config.yaml
d_model: 192
n_experts: 96
experts_per_token: 2
d_expert: 144
d_shared_expert: 0
routed_scale: 1.41
balance_loss: 0.0126
balance_bias: false
init_std_router: 0.0324
vocab_size: 32000
lr: 0.00185
beta1: 0.9
train_tokens: 840100000
dataset: "wikipedia_en"
Below are experts of layer 5 (counted from 0) of a mixture-of-experts language model. Rows are named router (the router's row for the expert), gate (a neuron's input weights, with its number), up (a neuron's input weights, with its number) and show model dimensions 0-191. Each number is 128 + 24 x the weight over its row's rms, rounded and kept within 0 to 255.
Before each expert's rows: "mostly gets" lists some tokens that are sent to it at least half of the time. This comes from a sample of Wikipedia text that the model never trained on.

# expert 44
mostly gets: "-", "000°", "72°", "5.", "11.", "9."
router [121 123 172 128 127 125 147 113 122 152 143 145 137 137 123 136 138  73 175 134  99 136 152 164 121 114  85 138 133 182 125 141 106 111 145 132 139 141  88 153 115 127 110 133 104 164 163  89 116 111 161 138 139 161 113 175 165 145 105 121 146 115 174 139 142 131 122  82 124 181  76  97 148 119 158 106 117 112 128 104 178 141 168 106 172 115 111  90 150 128 136 129 130  99 162 114  71  98 136 121 141 123 120 130 127 101  97 167 130 124 144 170  87 109 116 143 143 153 101 105 154 117 102 124 163 148 161 145 148 162  85 139 142 121 133  93 147 164 135 127 126 156 130 131 155  93 145 108  98 122 116 115 107  73 106 120 126 130 161 142 134  98 116 120 103  89 141 106  99 100  93 175 125 133 135 175  95 112 131 130 106 138 148  98 152 113 137 121 116 140 120 142]
gate0 [102 138 141  92 106  97 134 139 111 104  97 120 114 127 113 124 127 114 155 131  92 132 125 100 149 123 128 154 139 133 131 108 101 101 158  97 103 127 157 158 111 145 126  93  66 136  67 124 138 122 147 178 129 140 153 118 139 114 150 108  96 139 151 142 140 132 122 106 101 112 151  87 111 110  81 139 120 167 105 123 124 144 159 131  83 104  90 106 103 110 146 104  81  62 138 163 150 162 143 157 145 154  96 127 136 122 105  89  94 142 118 149 195 118 123 158 144 122 125 180 126 145 131 118 172 119 171 154 138 161 148 116 141 129  83 131 106  89  85 134 125 129  91 133 125  92 134 124 110 121 146  85 146 128 108 136 107 132 123 175  99 143 134 129  91 137 156 121 125 116 160 175 111 111 137  91 147 131 169 124 133 136 147 127 130 108 136 112  99 100 113 149]
up0 [ 92 139 150 121  78 135 155  98 165 133  85  97 106 151 137 132 149  85 108 157  88  76  80 106 143 122 116 199 150 159 102 131 142 135 159 154 112 156  97 127 169 156 166 125 125 115 127 132 119 140  87 104 124 123 133 113 136 151 133 140 109 129 129 175 145 167 145 135 113  83 143 147 106 109 121 115 175  99 111 153 128 124 131 115 100 131  94 112 121 141 121 153 147 101 163 131 152 144 116 109 145  80 125 106 156 156  99 112  98 142  95 105 152 142 164 158 146 116 123 126 166 138 158 157 110  85 136 108 117 151 109 146 115 130 109 135 112  77 130 100 128 105 155 126 128 129 133 135 164 115 131 141 143 115  89 104 120 145  90 113 130 165  91 142 134 142 152 127 135 132 151 107 111 141 149 165 147  87 143 116 106 182 134 100 106 132  82 125 161 105  99 113]
gate1 [ 91 164 160 152 148 131  90 151 134 151  98 106  98 112 130  86 164 156 132 128 129  94  89 125 149 136 136  98 169 129 155 133 115 118 138 159 142 124  92 109 121 166 144 131 145 127 148 120 117 134 187 118  98 168 127 126  96 134 138 104 106 138 147 136 131 142 124 135 120 106 142 143  78 129 169 114 169 109 126 101 126 129  95 143 144 143 164 104 144 117 130 122 136 104 145 123 126 145 133 132 118 120 164 144 152 176 108 109 140 114 114 137  99 169 138 107 108  99 102 111 150 126 121 140 163 132 166 136 167 118 184 100  77 120 109 147 139 103 181 127 130  90 101 101 108  96 157 157 122 112 122 140 138 110 138 147 142 119  96 125 171  54 156  92 162 124 147 147  89 146 115 122 111 122 200 119 109 137  95 120 111  83 151 100 125 125 138 116 135 131 118  89]
up1 [133 115 154 150 101 143 142 108  93 144 104 164 104 137 110 127 133 142 117 105 146 133 119  87 113 126 147  93 151 136 121 126 139 135 101 144 160 145 115 122 130 170 173 133 113 121 105 125 132  95 167 118 132 144 174 110  70 136 111 136 140 132 135 107 137 129 115 124  98 124 151 164 101 147 118 155 128  99 140 117 141 170 153 118 123  96  97  96 135 177 154 159 102 123 142 144 140 124 134 131 126 136  93  96 142 148  96 150 128  98  95  91 141 162  48 125 106 131 120 124 138 109 133 140 122 155 149 118 154 143 131  98 146 103 122 173 146 100 105 154 145  96 130  96 104  94 120 119 132 135  89 128 182 144 139 139 185 131 110  94 108 101 141 144 125 218 137 106 129 160 112 124 135  91 126  80 113 182 145 175 147  99 124 132 156 119 156 141 128 112 151 122]
gate2 [151 138 133 139 117 137 117 148 130 144 105 127  86 131 135 103  80 141 196 130 183 145 123 167 117 134 145 154 125 106 133 122 150 154 114 133 122 135 134 155 124 185 180 116  99 123 154 135 138 114 110 126 115 104 144 122 133  85 100 106 125 113 110 130 113 119 137 125 122 134 126 121 107 141 149 117 150 101 191 115  84 138 103 137 104 147  97 153 159 113 155 138 133 122 159 116 109 139 118  89 146 121 141 137 102 127 138 128 139 119 135 129  88 103  67 144 136 109  99 193  98 156 129 145  90 116 123 126 173 113 151 124 109 135  97  74 112  98 109 118 165 159 175 164 138 131 150 113 153 100 120 111 120 132 166  88 134  94 118  95 116 176 101 158 130 150 145 137  62 116 150 143 112 120 133 105 142 148 105 169 135 104 111 150 117  72 142 150 136 117 112 111]
up2 [145 120 144 143 150 102 162 128 146  80 134 134 176 150  88 133 114  94 118 149  79 123 136 106 143 112 132 104 150 112  82 129  91  77 135  81 141 143 104 131 144 112  99 124 130 104 105 143 103 105  88 116 114 122  94 111 108 137 159 133 130 139 109 136 175 139 139 134 114 126 155 102 118 167  97 160 153 163 109 173 161 128 117 171  97 108 133 175  99 156 109 127  98 138  81 138 146  80 182 162 153 118 131 133 130 119 119  99 146 121 141 123 152 133 151 145 124 155 140 114 163 139 103  98 157 111 160 121 130 116  93 121  89 124 123 146 186 142  79 132  92 108 115 123  80 139 116 180  80 125 121 112 144 140 125 148 104 152 123 133 154 133 155 130 101 148 123 142 196 140 116 121 131 167 123 129 115 153 135 110 123 133  92 131 127 126 141 154 104 115 126 140]
gate3 [ 97 154 118 154 153 110  89 126 140  95 116 153  86 132 102  67 163 145 122 145 178 133 115 120 137 118 132 130 158 129 135 119 115 144 116  67 150  58 178 107 125 133 150  96 149 128 118 143 136 114 101  99 121 139 163 141 136 117 148  88 108 142 105 106 124  84 134 158 151 110 131 185 142  98 134 120 136 116 120 142 107 146 126 134 123 129 160 130 121 140 167 123 117 158 131 100 143 141 166 159 154  97 124 167 115 149 146 153  91 133 167 128 107 188 171 115 149 122 180 150 102 154 125  86 166 133 120 155 140 122 159 102 143 113 125 166  88 135 137 118 167 102 142 113 130 149 132 137 101 132 134 126 131 130  94 137 170 124 117 140 124 134 144  81 116 125 117 122 134 116 112  68 101 119 156 115 128  83 106  77 109 106 114 160 123 106 148 119 136 137 142 117]
up3 [133 138 146 147 154 135 153 115 104 186 102 114 140 149 156 117  88 162 128 131 125 139 134 125 100 136 152 167 116 130 136 139 159 118 164 156 116 116 128 126 129 154 118 117 127 106 167 127 158 117 142 110 105 142  98 117 117 121 118 158  96 130 132 116 145 135 131 132 136  88 171 157  86 135 110 165 135 105 118 168 130 126  94 128  98 128 121 109 115 139  75 145 137 102 126 157 121 114  56  98 135 138 158 149 128 124 133 158 142  80 139 143 159 147 144 179 110 148 100 110 135 108 137 186 138 110 159 121 131 131 103 143 137 139 110 146 139 128 101 142 138 149 129 171 150 156  86 146 122 126 140 136 165 155 115 215 112 122 108 109 155 124 114 115  94 153  88 155 144 104 136 125 136 149  97  67 128 147 107 169  97 166 120 150 148 136 125 180  99 180 129 124]
gate4 [107 119 143 132  93 126  86 166 182 118 141  62 130  89 115 113 104 123 144 156 128 152 150  92 146 111 108 118 163 103 135  93 120 172 146 161 132  87 129 160 132 106 132 122 127 114 143 122 122 112 104 144 155  90 121 123 125 114 121 124 142 171 124 131 100 107 129 121 110 118 125 117  96 146 137 114 153 139  87 109  90 104 114 133 127  92 138  99 122 100 141 123 129 137 135 150 129 134  78  88 119  90 112 128 111 147 128 146 101  91 142 128 124 117 168 130 111 160 124 129 175 132 146 107 117  63 114 100 119  98 139 140 119 141 142 126 145 120 156 121 126 162  86 184 114 141 152 120 102 153 139 111 152 121 145 114 140 121 130 136 169 193 104 187  80 101 187 145 104 125 106 168 146  94 148  98 117  93 128 141 139 117  92 104 112 140 147 163 117 145 124 154]
up4 [123 119 102  99 159 125 126 149  99 149 130 146 116 137 158 119 147 131 172 149 113 121 103 158 116 117 164 111 133 141 121 172 154 124 122 128 113 159  98 124 115 163 114 136 120 136 136 159 161 130 110 105  94 118 122 126 123  88 144  76  93 148 138 152 126 171  81 122 166  98 163 148 146 107 119 176 165 138 167 167 140 107 141 107  86 177 103 114 129 151 158 160 131  79 114 110 165 137 132 168 113  87 157 132 122 121 118 149 139 112  98 127 133 131 125 127 125 102 106  91  81 149 120 118 129 164 170 114  84 156 147 137 179 136 143 136 165 114 123 159 133 115 183 121 145 153 106 141 140 144 142 110 118 110 103 157 135 170 125 150 100 102 131 129 120 141 102 123 127 103 164  55 109 103 102  82 152 124 137 131 142 142 134 155 143  95 134  94 132 118 134 139]

# expert 80
mostly gets: " Robert", " William", " Brian", " Richard", " Steve", " David"
router [166 136 132 120 147 102 136 111 141 118  92 138 123 148 177 107 135 147 154 126 138 154 128 163  84 128 130 106 138 122 108 163  99 118 146 149 105  69 180 135 108 166 172 146 125 144 124 126 103 144  95 141 160 128 126 148 186 131 135 125 119 100 124 127 155 146 129 142 121 132 140 101  85 150  97 127  79 141 100 175 169 162 142 135  89 100 166 140 137 118 127 167  98 139 140 142 104 130 110  99 136 113 112 140  99 120 161 141 148 134  78  75 145  98 126  77 136 118  99 112 133  83 112 123 140 142 127  85 157 116  93  93  99  83  99  87 115 137 128 180 148 115 154 119 120 153 133 137 128 157 121 162 146 105  91 122 154  83  95 166 143 164 133 118 148 107 142 129 119 114 125 166 118 114 134 152 145 126 143 128  94 131 132 136 111  87 116 108 129  99 130 127]
gate0 [120 115  74 151 129 130  90 131 105 136  62 118 156 117 120 114 116  87 103 157 166  69 118 100 132 101 109 145 161 159 101 139 147 141 118 151 144 107 152 104 118 140 105 133 115 165 108 128 149  80 151 138 136 126 150 124 145 160 138 140  89 184 113 117 153 153 135 151 103 118 143 143 105 103 151 145 130 163 135 143 134 102 137 130 144 120 150  95 148 113 142 160 135 144 116 137 139 143 120 139  91 134 116 123 120 131  98 111 155 118 129 123  85  99 113 108 169 153 133 108  87 126 120 156 173 139 158 104 137 112 132 138 145 124  88 128 125 109 143 115 156  93  85 100 162 112 109  92 179 130 125 142 136 134 137 144 106 148 133  89 120 110 120 126 135 136 125 140 190 180 137 160 139 115 154 145 130 155  99  68 147 120  91 133 153 143 195 167 158 121 149 110]
up0 [171 121 185 117 153 178 135 145 161 126 173 142 132 141 128 156 162 156 142 100 116 160 117 139 138 149 126 121 162 122 161 133 132  92 132 127 123 151  96 135 182 149 144 118 117 104 203 122 104 185  79 109 133 139 132 132 129 122 141  95 103 124 145 148 118 104 124 112 112 101 113 135 106 150 119 116  92 118 122 164 127 154 116 143 122 140 139 136 144 121 145  97 153 130 176 122 137 138 121 104 156 151 112 144 125 143 157 144 129 114 152 118 135 123 168 145 106 128 101 109 118 157  91 162 125 129 110 147 127 171 175 112 102 125 115 100 122 142 118 131 128 108 143 164  42 108 163 153 110 146 150  91 115 112 114  97 115 109 117 134 167 157 142 161 112 118 127 156 114  90 156 108 101 108 138 102 136 120 182 164 117 137 158 112 154 117  99 109 114 143  87 163]
gate1 [104  91 144 173  83  74 137 134 104 189 156 145  98 107  85 132  77 102 146 128 139 147 137 133 139 147 105 124 149 112 141 110 133 139  76 102 162 150  84 138 116  97 123 157 135 133 145  74 104  79 194 129 162 153 153 155 136 134 118 133 148 151 120 114 133 107 103 114 162 132 154 112 128 118 156 112 159  76 150 125 122 131 162 154 113 137 145 113 119 159 129  80 110 134 147  94  90  82 146 143 161 134 136 120 137 157 121 129 112 155 114 140 130 129 144 130 175 130 141 189 126  99 107 131 122 150 131 144 135  96 118 134 104 132 131 154 123 112 125 132 129 153 129 142 113 116 191 153 130 108 113 106 139 134 130 106 109 138 158 170 118 110 123 129 117  95 143 102 129 162 119  99 129 152 130 170 131 103 123 111 136  84 121 168 124 170 118 149 167 120 119 112]
up1 [130 128 196 116 119 163 168  83  90 144 162 145 138 121 128 148 166 112  75 122 127 128 120 120  82 114 166 161  92 146 132 143 119  77 134 100 127 121 112 125  81  95 135 133 158 120 133 112  85 120 109 110  99 156 100 126 142 106 149 145 135 117 113 112 168 107  99 164 113 123 104  83 132 157 132 104 113 122 166 121 130 170  93 118 116 107 127 128 101 126  85 149 102 160 104 136 154 147 113 123 147 119  78 118 151 114  79 119 146 142 127 120 124 124 164 113 150 101 139 157 154 126 161 146 112 134 166 134 165 148 109 133 122 133 108 109 170 129 113 122 145 139 150 102 139 148 119 168 119 172  99  96 112 121 133  87 121 168 116 113  88 133  99 122 124 113  99  85 139 118 131 162 151 146 138 129 127  96 164 132 102 132 124 131 123 123 128  98  92  75 137  77]
gate2 [124 160 106 173 109 111 111 113  78 117 120 155 148 123 133 125 133 124 133 135 165 158 129 136 121 130 115  97 158 121 136 107  96 119 126 128 146 111 143 133  92  97 142 112  93 134 142 158 173 151 110 129 122 108 177 132 122 167 138 108 137 146 125 133 110  78 149 191 130 151 149 129 112 133 130 111 115 119 120 120 122  83 172 106  92  77 122 140 147 149 123 150 107 138 118 136 147 144 156  97 122 148  72 145 118 117 111 146 146 130 188 109 152 140 152 119 160 127 134 144  92  80 101 127 132 140 103 127 112  90 159 138  98 131 139 121 176  76 151 138 133 111 128 129 161 134  88 172 140 110 112 145 144 117 149 131  55 108 161 118 164 125 122  83 122 140  97 142 127 152 170 132 165 121 131 153  93 149 120 159 111 131 157 112 135 169 163 157 131 125  80 145]
up2 [173  99 137 111 130 143  81 123 158  70 179  82 107 135 117 141  81 128 103 158 128 120 146 122 136 102 134 139 128 124 111 187 117 112 122 103 160 101  93 169 129 156 105 146 160 137 167  91  91  99 124 130  97 151  74 132 144 134 146  93 129 136 140 131 141 155  91  79 111 135 133 117 141 142 123 108 164 141 126 112 134 125 135 129 152 160 111 117 103 116 151  81 166 105 150 126 142 124 156 131 176 118 124 148 162 163 125 118 159 144  83 146 118 125 138 121  88 136 129 142 136 136 118 123 107 104  84 155 124 103  73 152  98 144 122 163 129 143 100 128 117 108 148  88 111 146 115 129 116 144 127  91 102 137  92 137 113 120 145 113  99 115 145 140 148 140 157 120 118 146  78 134 109 145 185 124 160 110 162 102 137 113  96 113 132 102 106 113 140 136 118  76]
gate3 [ 93 102 178 122 118 130 153 139 103 112 114 154 112 142  95 159 124  85 103  98  93 156 113 137 148 115 127 125 157 171 166 127 206 156 142 107 178 132 127 146 113  63 140 139 164 135 109 111 126 121 134 158 151 127 128 128 138 117 107 130 143 144 101  99 168 112 109 113 132 137 163 115 117 120 161 109 107 125 175 145 138 152 101 176 122 129 162 141 122 144 131 125 114 129 132 148 146 143 196 137 124 129 127 113 163 166 136 148 155  93 125 108 124 116 137 139 115 126 138 193 113 179 120 140 148 149 116 135 123  97 130 156 135 131 110 152 133 144 112  96 147  94 114 121 125  81 164 129 124 138 120 122  96  94 102  90 143 140 104 126 113 124 101 153 130 142  53  91 132 134 152  89 140 153 140 156  94 163 137 121 152  98 108 100 145 148 148 115 112 113 111 108]
up3 [159 139 164 128 110 106  85 129 129 127 105 137 150 110  84 167 150 141  87 110 116 144  60 132 150  98 106  90 112 163 175 137 133 128 132 106 167 183 134 139 164  95 135 151  96 171 159 102 128 147 144 134 163  99 140 128 170 139 140 110 156 150 104 139 139 106 130 145 136  80 168 146 141 116 152  99 103  94 110 141 111 134 161 138 131 104 168 116 146 126 122  95 144 120 115 110 124 163 165 105 166 112 125 124 109 119 130 115 116 101 161 138 128 111 152 159  76 170 127 146  97 140 113 131 124 140 100 170 144  96 105 106 120 133 148 147 136 121 135 116 113 114 123 129 105  98 120 106 142 124 128  92 138  95 127  95 129 135 158 138 176 116  98 152 131 121 118 139 143 169 118 108 143 122 187 132 138 105 156  94 114 100 128 136 140 156 178 139 148 174 164 102]
gate4 [130 160 144  74 107 127 167  96 119 141 108 167 110 132 115 159 136 145  85  85 100 155 116 123  88 103 164 157 103 151 128 119 150 133 144 155 133 135 121 117 148 111 143 120 158 105 142 111 114 134 140 145 142 126  95 153 121 134 147 143 115 127 118 138 143 106 129 127 126 125 102 111 106 117 105 121 160 137 108 115  85 162 166 125 125 112 129 101 163  73 119 101 130 133 118 112 153 106  72  59 121 126 154 187 108 179 121 122 148 130  96 153 112 158 143 108 113 152 104 158 132 141 118 135 134 124 143 120 150 110  84 124 110  93 164 150 127 101 159 121 127 111 143 174 105 148 103 140  89 125 110 107 138 120 108 157 111  98 131  85 152 119 139 176 125 117 136  97 150 143  90 120 143 163  88 109 164 151 114 142 167 106 154 121 151 113 120 174  64 125 160 139]
up4 [119 124 138 139 103 135  74 123  68 118 155 149 126 118 119 154 142 131  78 161  88  93 154 135 143 123 126 111 116 109 147 143 113 116 121 117 140 123 184  88 137 128 113 135 153 113 138 107 154 107 154 109  99 155 131 133 116 131 139  95 119 146 147 122 117 123 118 119 144 123 141 137 144 137 135  87 160  92 132 108 106 161 127 120 117 161 124 136 135 142 132 136  86 102 153 107 134  98 138 143 125 134  91 109 123 142 115 122 116 147  83 144 107 148 134 166  98 103 140 145  97 130 100 117 149 135 118 176 157 107 140 137 128 116 141 205 166 112 127 149 125 151 153 159 146 140 146 124 217 150 109 131  79 120 133  69 117 112 117  83 124  85 121 110 104 158 135  97 106 130 157 113 162  70 103 116  83  71 162 105 126 146 141 106 116 128 150 108 125 135 114 111]

# expert 25
mostly gets: " began", " released", " located", " used", " held", " took"
router [154 117 172 116 126 119  81 136 116 125 107 136 120 101 149  95 114 125 142 147 145 110 115 127  96 180 119 147 138 170 146 125 147 126 118 135 137 114 100 143 129 125  90 130  70 128 137 156 145 113 126  89 138 168 140 122 111 101 112 162 118 104 149 141  61 112 135 132 154 115 110 133 170 108 146  69  93 111  92 165 141 100 159 168 118 114 158 122 142 120 135 132 155  92 165 161 145 125 155 111 144 146 146 160 129 107  96  99 158 119 121 130 159 128 120 172 142 155 130 135 101 122 129 100  90 132 158 123 101  99 104 164 108 120 131 150 142 139 146 142 135  80 179 113 147  98 111 100 119 127 110 150 117 141 138 124 135 101  97 156 132  89 138 142 146  83 158 147 130 106 141 161 119 106 144 144  84 120 114 147 108 189 102 159 104  89 108 114 179 133 147 109]
gate0 [115 135  95 122  87 136 140 139 118 171 149  85  85 158  85  90 136 139 125 136 130 124 127 147 122 153 127  97 186 102 133 123 143 155  90 101 110 115 119 112  97  99 108 105 146 147 154 145 110 203 132 106 134 111 118 137 115 106 156 132  72 119 119 120 130 136 123 139 103 175 135 126 127 131 136 130 122 126 125 143  54 101 158 127 121 119 107 110 112 109 137 132 121 161 133 125 126 105 172 132 163 131 114 157 104  97 102 164 152 111  93 146  99 106 123 132 159 204 123 132 135 136 125 123 147 160 147 127 146 134 142  93  94  86 129 163 116 142 100 174  97 135  99 122  82 100 140 147 155 132 117 113 108 142 122 181 157 146  94 144 107 113 144 146 169 143 133 157 111 141 121 106  89  92 128  94 134 121 129 150 174 138 122 113 122 125 115 114 139 103 166 127]
up0 [147 173 125  88 162 103 135  99 156 133 102 111 152 129 152 144 145 117 131 137 154 125 129 127  93 146 136 109 104  88 138 132  75 138 110 146 164  72 161  98 169 144 159  98 118 131 103  90 138 108 174 118  82 150 110 106  96 132 144 141  67 116  88 145 136 108 160 149 138 118 107 177 136 172 111 128 108 153 107  99 148 143 114 144 112 140 126 137 132 147 119 111 122 177 130  82  96  99  75 128 131 109 144 109 123 180 109 116 111 124 115 103 135 163 127 116 123 133 133 117 142 102 160  92 118 133 133 141 114 138 102 105 133 119 120 150  91 134 150 119 101 122 116 114 158 122 160 126 186 121 131 136 140 143 150  87 109 105 152 140 134 113 134 123 152 132 155 177 115 130 123 167 179 146 161 120 137 164 126 142 118  85  95 127 111 149 124 148 147 122 186 134]
gate1 [100 115 102 127 158 120 165 179 145 115 125  94 141 151 159 120 108  81 153 147  87 129 144 139 139 108 125 105 150 141  92 146 127 150 151 107 138  82 136 133 129 113 130 108 107 119  58  80 143  99 144 144 118 162  97 172 126 123  98 109 117 132 111 127 152 155 156 117 138 162 144 149 184  99 133 130  90 169 121 133 130 144 129 100 164 146 126 131 114 100 107 127 131 136 153  90 132 133 151 162 131 152 116 114 156 127 131 152 138  91 123 158 118 111 186 132 136 109 127 134 170 137  88 142 149 123 128 112 112 111 109 101 140 112 126 124 137 151 161 122 119 165 139  89  67  57 156 116 141 160 129 142 102 132 162 119 117 128 172 142  93 115 123 144 135  98 155 150 127 113 150  85 118 173 155 134 147 154 145 176 125 118 131 162 129 141 149 138 131  98  92 140]
up1 [142  86 129 105 154 122 126 162 133 137 102 150 151 145 147 120 145 137 145 162 149 151 139 141 101 136 134  97 144 142  91 146 145 122 147 108 109  98 164 123 110 109 158 121 135 131 146 125 101  97 129 128 157 127 113 199 123 104 106 119 105 114  83 119 113 165 138  61 140  83 130 104 131 128 115 117 128 135 117 132 133 153  90 175 151  48 154 156 150 150 136 148 140 115 123 155 166 108 117 154 118 127 110 150 109 109 140 134 152 133 118  94 112 118 137 140 114 135 147 107 127 173 100 127 138 114 112 107 118 141 155  89 123 107 102 122 150 156 129 128 151 188 149 113 202  89 138  85 124 138 105 162 104  90 144  91 159 160 127 120  73 121 113 146 127 108 144 114 116 142 110 139 128 129  95 103 115 151 157 138 146 139 136 150 134 151 154 150 135 138  58 144]
gate2 [130 164 160 175  98 124 165 160  99 112 146 123 163 119  82 123 139 167 115 152 114 129 152 105 142 166 147 131 122 147 114 144 148  74 154 137 125 152 132 129 129 130 115 155 133 143 130 138 145 127 146 120 188 127 114 132 152 154 135 128 161  88 132 119 136 133 161 143 121 149 163 128 122  59 132 140 100 135 135 112 120 110 115  91 102 104 158 130 130 181 179 119 139 107 112 114  81 163  87 156 140  97 126 110 115 153 126 130  90 117 109 121  95 107 104 118 145 111 108  98 182 144 164 103 148 134 155 115 119 106 130 122 113 120 138 151 119 172 120 115 106 129 114 134 160 119 103 189 165  75 120  95 126 122  92 145 131 136 133 144 163 136 130 119 131 122 112 124  99 145 138 120 152 121 158 150 113 135 154 116  76 127 152  80 121 157 118 115 119 177 186 145]
up2 [138  86 138  72 191 109 128 134 114 141 106 160 117 117 191 154 140 132 181 146 127 112 103 142  93 130 107 128 148 133  93 116 155 171 104 125 104 134 121 102 100 121 140 109 140 141 110 160  91 110 136  95 121 128 161 138  68 110 130  86 105 147 105 170 122 128 124 104 125 136 126 119 130 173 149 149 122 135 132 132 155 134 153 141 130 176 108 139 115  96 141 120 123 147 126 150 158 130 149 116  87 129 143 109 116  86  92 132 127 149  97 116 151 142 107 146 137 138 154 148 155  89 148 139 136 144  60 137 131 144 117 136 145  82 115 148 122 137 113 100 174 132 163 156 122 140 139 135 126 143 137 148 135 128 141  95 126 174 134  91  80 128  77 121 152  97  95 149 145  92 165 132 116 103 138 143 126 147  96 132 145 135 164 161 130 114 142 113  78  76 122 136]
gate3 [ 87  97 113 146  73 163 111 100 144 111 118 121 131 141  96 154 158 121 125 133 125 148 145 130 140  81 180 127 131 144 169 116 144 154 102 139 142 151 133 164 104 131 110 138 144 119 165 120  98 175 132  81 138 119 153 149 134 108 114 125 151 122 101 104 132 131 140 108 135 118 119 131  92 129 136 108  91 112 118 110  91 119 152  71  96  91 135 121 142 103 116 133 142 167 110 112 117 122 200 164 118 152  90  94 120 150 122 101 161 128 121 144 120  78 105  89 136 125 115 123 111 114 117 118 111 148  67 122 181  89 140 143 141 120  76 138  82 119 102 116 172 125 126 146 133 168 152 105 132 159 145 112 127 143 145  81 106 121 133 154 129 115 115 119 135  93 140 123 114 148  99 125  90 144 158 124 138 128 110 122 116 119  93 124 154 130  99  92 163  68 130 139]
up3 [101 100  80 125 109 145 138 137 121 144 152 140 118 135  98 147 176 110 148 154 113 108 130 110 144 121  95 144 112 118 160 141 117 107 141  97 119 145 110 133 125  80 120 133 130 146 164 136 139 179 124 149 117  96 127 123 151 117  97  70 124 119 122 124 131 130 109  97 175 148 132 213 109 145 142 101 126 103 165  93  86 117 147  87 118 101 124  93 125 119 156 131  99 169  79  89 130 138 165 156 137 133 130  89 160 134  85 119 122 130  98 151 136 127 135 106 130 167  76 140 151  95 137 142 139 104 103 112 119  88 146 115 120 142  86 136 100 148 122 142 147 138 116 143 143 160 124  82 135 133 112 134 106 141 109 155 132 156 169 117 173 121  77 166 126 133 146  96 141 125 141 138 134 163 166 101 126 143  93 111 137 126 145  88  93 135  95 123 117 101 103 119]
gate4 [132  85 117 107 137 111 120 110 130 122 144 146 116 102 137 129 166 137 128 131 119 110 102 127 119 126 112 146 140 109 106 141 151 123 126 145 134 173 142 161 122 131 125 147 144 106 124 124 152 124 139 113 128 142 143 148 184 146 107 113 158 135 164 132 112 143 123 119 161 154 118 136 112 137 114 116 102 151 137 112  94 117 125  61 145 108 100 144 113 133 121 141 125  92 132 144 103 123 132 135 125  69 107 161  73 171 139 133 113 144  97 121 151  65 112 158 158 125  95 169 140 168 117 186 120  82 143 137 145 117 175 116 132  90 127 153 128 109 156 161 150 144 130 191 173 114 151 115 120 136 139 135 101 116 122 126 113 173 167 127 119 126  44 123 111 134 137 157 149 148 111 109 137  92 128 112 114  85 100 128  87 111 146 104 126  92 130  70 157 148 104  98]
up4 [145 103 134 146 134  95 151 103 173 144 172 121 129 151 131 116  82 144 150 128 168 129 137 148 129 145 170 102 141 161  86 132 165 130 130 163 115 100 148 140 113 130 118 128 147 152 135 149 111 152 139 165 148 145 136  63 166 150 137 132 108 138 111  77 120 132 159 124 135 136 143 120 135 132 121 113 131 134 137 133 131 134  91 128 154 115 160  87  96 116 136 139 125 133 140 147 121  76 107 104 103 127 143 106 121  88 141 152  85  74 130 121  94  86 137 135 141 124  99 112 164 113 128 114 118 147  99 104 137 140 142 165 159 159 136 157 126 143 140 138 117 157 138  76 107 162  96 115  99 153 144  91 107 163 190 144 122 132 144 141 153 130 150 124  99  96 142 107 104  93 130 138  90 161 154 134 140 122 165  95 143 158 132 122 149 181 169 164 156 172 163 123]